config.yaml
num_hidden_layers: 11
hidden_size: 128
n_experts: 64
experts_per_token: 2
d_expert: 128
d_shared_expert: 128
hidden_act: "gelu"
moe_layers: [0, 1, 2, 3, 4, 5, 6, 7, 8, 9, 10]
router_score: "sigmoid"
normalize_top_k: true
routed_scale: 1.0
balance_loss: 0.000128
balance_bias: true
router_noise: 0.3
shared_expert_gate: true
init_std_router: 0.00669
lr_router: 0.000649
vocab_size: 1359
norm: "layernorm"
norm_eps: 1e-05
tie_word_embeddings: true
optimizer: "muon_variant"
learning_rate: 0.00202
beta1: 0.9
max_grad_norm: 1.0
batch_tokens: 65536
max_seq_len: 512
train_tokens: 303400000
max_steps: 4630
dataset: "wikipedia_en"
Below are experts of layer 2 (counted from 0) of a mixture-of-experts language model. Rows are named router (the router's row for the expert), up (a neuron's input weights, with its number) and show model dimensions 0-127. Each number is 500 + 40 x the weight over its row's rms, rounded and kept within 0 to 999. Numbers have three digits each.
Before each expert's rows: "comes after" lists some tokens at least twice as common just before its tokens as in all text. This comes from a sample of Wikipedia text that the model never trained on. Tokens count by the router's weight.

# expert 22
comes after: " |", "-", ",", " the", ":", "|"
router:474467567411488453481524526554524524438536483464531542500554498492429556515539527511471504483489477498502484448564456487452507486525515583480459481483520490525424496490464461463517484530396478522530495505440519488482524535507482435521549484494537505470471523532563462482458476520499537569503421501446566488483541514466524559531449567526542417456487520449533608411492432433536477467481
up0:568451508533450497533567465517512476430541522504530482564455460504468522559550498526499487525518527527489501485508480475515546437509502537426479426539527473543531462440551444500545484505521531495446497561528508468403487528455629523487543460456508469566514539493546486487502503542517463523473453557470454425440561455514409522527517501482453499472558487532501508517435486550570433542468

# expert 42
comes after: " w", "w", " W", " att", "et", " app"
router:468519516455478492486532560550464482457567495461535578546535494488522509494509464492478488492438441606466517427568445492468516472521567570552456464469549491522452464460514466497511467556505542453479411436471485490508472535467529482538531526456534488492462423537527482447502430533475533490532433419486553490470574534507475554562524488578565498511505507459563482457452558508509499482482
up0:531508509527435491520471522532505467468493531446498493562485541452496527557513522517480518513441427466534540438441449542471509500535522499424471420492468521475421495512518488581567478467550551515564517479573463481490558517531527524585505407498513501442486437563494426475517463515474512511523493460474503481422539488549505521477518486558527463496509539526568561543457544478543389552488

# expert 36
comes after: "9", "0", "8", "2", "3", "6"
router:445465531441494434483552551552492503446537513444473549555575487437460555511520476540463514469557481519441510465545478432419536476522541536536471473518506514532471536459493488510487447537468488463491427501459504492511492532517493438509638500491540489489492484511508488433468464544464553563526491462459486487527595570471490538548456557550537467471550514421536563488479472478497453465537
up1:550496467578515504506502538509453511512521529498450451566565465381501437464475516511515511501523421512520498528567537431556469464529516537517478513498548487500468472415457464462497533490472504495450475474417505604524471423435540520514449491513474504504493511473523496512522505525535471521549562457425444419522543548536538519496477481519492497564481563466513433556549585487557506477532

# expert 26
comes after: " N", " n", "n", " l", " R", " C"
router:468501527528417482475537559520500448482553497428464542521575435479505571556533467528485473485471463545480489443520435494471519549527529505543432528506559498524421542454475482462514493547415453495516476485557427533467385533491487500544543494470611466478471452541525513411436501500464521512479513497459486498495552474492549530583508541513481500524535564458539508523499501447538473494527
up0:504468534546480478550500502514462543475514557438512487565469503513486518567526527543494490584464490515505456473516470504596484534502463494466487483434494485443500478475490517542511504499512568447447585525595469509468489505496600494537507458380496524533453448468571500472514494519491487538439464478490501498455529422510444564544499467506430435524515586463586503464445562514502464507528

# expert 32
comes after: "\n", " |\n", ")\n", "\n\n", ".\n\n", ".\n"
router:478490513415526481507535570526459518513608475462469459517508513490436535521480476572512519481499461604459502465535459469465494575490490520537450528507508427478457476538494457488458464543477514484526508458497438521447500607492476493540590425481525491484435502494523489424476490555435537561547487519471547464539546477497494535471495575517539481483585520506523519453410472534515517478554
up0:504485582539452513486543467550485496472504527462520480571429486482506567545531481451457485565465440446430501537432521557495515527498520486523491413494528486524433512510555526535558523517570478545474524572555435519522536562465537504460545447454500445426493533513485460475493469507485492572547479488461571525480554453506491451487486554496519448463493504505543445496447484509523457594413

# expert 17
comes after: "0", "1", "3", "9", "5", "4"
router:481470509468520440408533548545543526445554521466465569472546482425397522500527438513504468443523497534508475468536428430477543517474538539576470456528537491536433523517434479484530407524454540427551477469515512451497465543490524445503582504483559487486450490515524486491457488554443541544452517491478473501517592544466545535553492530534524467467560489512532537516514464473507482473526
up1:537497515561510508482540527482468493497612492440519546515548426476490410423434520490481443505451452582472474525523550443474534443501487488511526474494570522490480534432437548475451544506527478552489513533513554493498527462529502519497459440426488532561474511504609514459579494506558498421492486510432454492516511506547497490466458543501549438522475511517482495517517561488519513435576

# expert 41
comes after: "1", "2", "9", "8", "3", "4"
router:505451499467494458444545521575469500457585514490507536554540459493472510567495531508455473463513477579444495468549453497415507482536481508548477502527513511505450527491471441443493411519442535441473493482472453475511487508474494437546588529474534503437482479517558497446441492523480526553558485435480489546476556509478539533525487536590593451523528523439568571494469490515506439446500
up0:537513568542425450572505507463499502499503496530513475568465533518454477529545488512448474503528426431449411465505552518507505511510463455469456433514563504476519513488446519526519544489496539513452537553529463560482546504464577548541557447528579475532554466506538457546450452475493512494512458516475484425495606486455521499531461464540471454481488550420548463433496549498541492563526

# expert 47
comes after: ",", ".", " and", " that", " where", "ed"
router:459504529388474465460553511581467460482535487431513501552517444453479570524552489541511540485519477515494481492536457475455544463532512551537499429546549454548459505465500527432468452573483489437513456466536484472496467494501484489496547533474492525471494481505545466429477493544475525525518461451464610509565530541480491565539460545604513479472573483450571524502457465440500497454471
up0:528511483542455452506463498495555530450506470484518496595455537503464487569509503560442478500487460497490528460514460556472496482500526557462424410472537501514448597492546542512529486474513457451535517606521442488490570495458554532534515405513542501561496483473538436469538450530517522510537468578478498499522509468459456476484476525517498466442500538458577501593478556477518500536418

# expert 58
comes after: " f", " F", "f", "F", " n", " pl"
router:461498510431420459509529527531480527402477437449466517512562504504502594531567517559418437453505484523502446505514420459518531504537514485612487505481495526514462465494510516526491482561468528488531480484475449471499455585481557463542530443447537475493468538492535557424515458513449503512438455475482520520504510569442441567508497503564510476500506520528546573539498524461532455454511
up1:564560544531539478484470512560568507514531477558470554496527409500460458509443554444456526494469496507539453433576492513492518539502482414507477522485487467507528469484465578531512516519495491532545461452601422508430532470478492523426426547506467560428455488545535519468462448526540486486504547473453498480445535538549479523472535519478496554439467542573467490549521530439502536474509

# expert 52
comes after: " the", " a", " and", " of", " to", "-"
router:463431564475493488433560495535510462471519477406497554536528439435459581513532497499522534486483480565471474440517451464419530486549482480565468502487475486515454487537467457442493478529444500492463476450508492449470413533508543473543556538542524515507485549575547491491459500576479517551490485509480561479508516548465495498517481536515551476464547529449577600431458512476557461443498
up1:458532434521513505490531566504461459492529500435544497547528496383486419475498512523428544513476436532535485499558539434503573502535508442574501477532493580463522483470525540465485513541454478572489473489519445536549505461445553581432521490427449502487452541504569508499537456477568438495529509517477475451504555475443486450505492487492565536535516508482508547527519474444553556466482

# expert 54
comes after: "k", " tr", " ev", " K", ";", " Cl"
router:470472538429508452456547533560499470449563497473513519542570450463456544540536493540490485468527451538480466450563435430445555474506520544545422492517521477538454493468495487464507445565428475465484465499485477465477459551496508442561565497475558505472451506524552474439459468526443552534524471465436528495505567534467513549550478543532552483471541528481579568487461505455559486450488
up0:557467508538510453483510476531556514411534518516505451550452471491448488599540488565480522568457448550504497450457462469484499403495498520477459438560503531434491487498503432561501480470489442524483507534604414502511490520505521587533551451521606492508523521494449479514474459547555509456540445531463523510513527439506545500468520525479465517467481540504510449505549582481512477545514

# expert 5
comes after: ".", " the", " and", ".\n\n", "ed", " an"
router:485423553445429479500555523583529521475526477425496493517544495418466523549524503494475440465522443533515469481548438430461523477503514535549449490499579433502461492504477489419524492579441451430498448480521492503506493513469505474514541523509550503474488490492526504420471509579452506531523496446479539489471556567513481574537469557580549464478544542484560552455500512461555462485470
up0:500460490506440463539521469531514521399530471454518515555438476488529516628532467560471468503530495509468524538529490466492418490528485512493479433513504516504563502438439515539524487469515451558517488609540426504456457514453551473576471459508492488540458527492512516453505463546528466476511483462544568462535615415448543486515458537499466514495507527537560529490489505519575497519467

# expert 40
comes after: " (", ".\n\n", " \"", "\n\n", "==", "S"
router:433473483476500436480514498543465516481539444435554539487532448443458553533517522559449440501491468513530502424531479470512479517469554540526411446494518426529427523485462455487548449511441527478460454521529473448471467481494478528511550489480583534512498501506517547456498427535469540548552496499480509504486521533496514486530436543494607492521584532403549609472520513472474511502539
up0:466488492562506456541580444516496458432550543449529478557431487558434606537554554457484543503467471468482464454435559503473523487495538471486479450520453486511406486447504466429534503515498510467456515558546466490467550471473517524501543406523548528525486497487538520524519484547539453505592465524427516560587507498496515513463530503501490518493554571545522521428465491513476496475486

# expert 45
comes after: " |", "-", ",", " the", "|", ":"
router:462529602393494421474525526548472510469527492477575509496551463494437559520577482544422483446486526539521482456528468434439521481536522551527443520531512495504421525506466474428501491510387542494471482487526488453461486534440499400509547470482519513461502512524529484494438487519472513489498506484459516472524500519479478523550488567574516452509579525514594524480506486494546436499496
up1:506542452525474471533529476518535555541551502432516498505555512448437420504516494477469523568444484464480510469574592491466447491516459500528523484564530499471446465489521582431431543515496387511502548491517415563500495509491531534449464472548457526548515534466546512454552541559405524548498489496523499502535521534493486461518472506416479434527536506430488537457493512457543474513543

# expert 49
comes after: " ", " (", "–", ".", ":", " +"
router:484461498447475467409612599556521463491580481449506503522570432463473533551515525536505480500528455543480456438558470453459551490549527544542460510528489458511475498500477466487499449506426478459479482516492461480435507546521524503551549538484525476453486505490501466425510495515447525492548498481455516471546575494479524535577457571513534441458539471432542550460458498425506493463532
up1:489494449492471467548601534528523482458502441460521415667546492458467480468487500469495535548472437520503505439569562495504434500532534464513512473452501444500509477526482494443556461500504410449454535434488477531484472471463525517462489537507511536484505506495561480502504489573510483501522497602449438569577517503499482497570469534480514498500525469528490469539567485475558512516485

# expert 7
comes after: "ed", "ing", "s", "ated", ",", "es"
router:473436514481469465448546485564465537505509536402483527534575480468480499560519485505439541458507514513491420495477439431455526523425492566510412466543563480530454474510518517462472470554463515495526481454484510496462512494459526457488504476526488468484506498556491500479472482575443498488489468482515485536539561530495547527556445573543529502483588581482552589526421506433516508472580
up1:453500440514522497465574474481515539518523489450529567483557480514461549447483446480426529430450505548454541471552488476499467517435542453500501500550550421527482514451482530482500482519526482433480533522569523552461496388450626576463473422513498534476507497489550554558494482536533508517514582504491474527544438489498461484494476498528513504470558475436454532513481548458520510561520

# expert 1
comes after: ".", " |", ":", "-", " the", ","
router:495442506454488465498583534548515508501518494478502470496537458488473550539553512513457450450496528614508455476550430485476501481533475530524477467499542444517434487523459489416510515565393434466511415503528504484431477493491475457517545531539559493499491529517561468468431476535471539539497509493461514495480555575478531543545435531576549447447544511470597522506453503491552485463483
up0:487464420522534490555536487532538506444483508508501436548480507431515534552471473445495534486525499517495466499476531485511485484549519454546480381441552502513481545449415534537523599476441521533463563577500485494472529519428574601548531484443514511474486467501560464479425517559532502461474450506469472461486552491502544581500483523477463520463533511523575500485462518547553458497475

# expert 28
comes after: " ", "–", " (", "/", " $", "^{"
router:527492510510507473414564511570554466476605475430482470487537473507441534545529434520472464464520424558511497456598460505467564494518545518515411461509486475499441526509468469468473449537384508453463531487512505463493474536492497504496555540473524486472466504548530503482490499484451517492511463455469526453510566522521534500558429580512520473474542510479607551452442490499535476499542
up0:525494502498435451520438467490483506529505466463489474601526480513511513465624524482504472483467435487486452523459483544493602513590443464499474448514549454457452504501502505530497575469499450493544519583564426499493503514492531491528515485528493491477562474518515493518528488541510538560435476556453546424612514501547521546507458384561486518477535477442515484472501505505522486506525

# expert 31
comes after: "2", "1", "–", "3", "/", "′"
router:485456512452492488457582591571446514445567492483517523504559452469451503536525487496497475488511500552489467458537429471459538465548522518577455450514517461479462550491452467448503490544412513449510478450529434462492484549499503441555526533497527519479456481534529529451474489523444543546523482481467515520530609496466520511530502507566580424498543538441556564467460506430522447485518
up0:529440590539474441494544460543468546518489456501519476610439510533522487545579553552441511479486461475534477472510556469516497424532464501480494415476537447548546466519470509577523512455508473460508523503555438440439512525429567530517504479512517517497457459462563488448465477508507536530506442542467432519508544496570557438502478493481484501533570521466529507477518553518519464561434

# expert 0
comes after: " the", " a", ".", ",", "-", " and"
router:471482523469483464461505520518532554435517507403517543551574509476448539540560491501492541475526482571486467456529436481416528454483509521537477470504529469501469535450471460462525440548394453503516472490484496520489453503439434485568560519503563513469480489578596486473480454516493518572525523536446494476526523498512527520509407545512520493501594507472560548484465544505554441448505
up1:483484513565530517492552536532546449451509433452529482551522518433494498486507510497461480517516432542471508510516553458497441478534555515523551494534462531480479535487468477440519451505512446548537535467481441524498534428484501530500480471415497505437414502571583497553514502510508418478586493471387489517502536532549527477587463485539449505446548478511520583504439545518548552478464

# expert 24
comes after: "ed", ",", ".", "s", "ated", "ing"
router:482446561470524459486532530559506487444556484442486496522546468485467507526525483509480454455549481529482454435537410451486542451521506583538479446466553474528475502496492547451509504576452500461484459450480501494454480533445484482574535543468571498427463499497508540518465479529426540570465481463463517520508574529501478538521440556582573471485581545508561529485448481457545443485476
up1:553493527481489471540575521476516554534502419484516514509580489449439482455396494528449454522451444494443519507548525454496447504531497463549560528511536436475540586434516577497499520533478419526449488428527477539486504458485488483539509488539494532507455590527551531492502523546475497432471578532443520455543497515543469475513520455381504520465516500479501521502508528449489546502547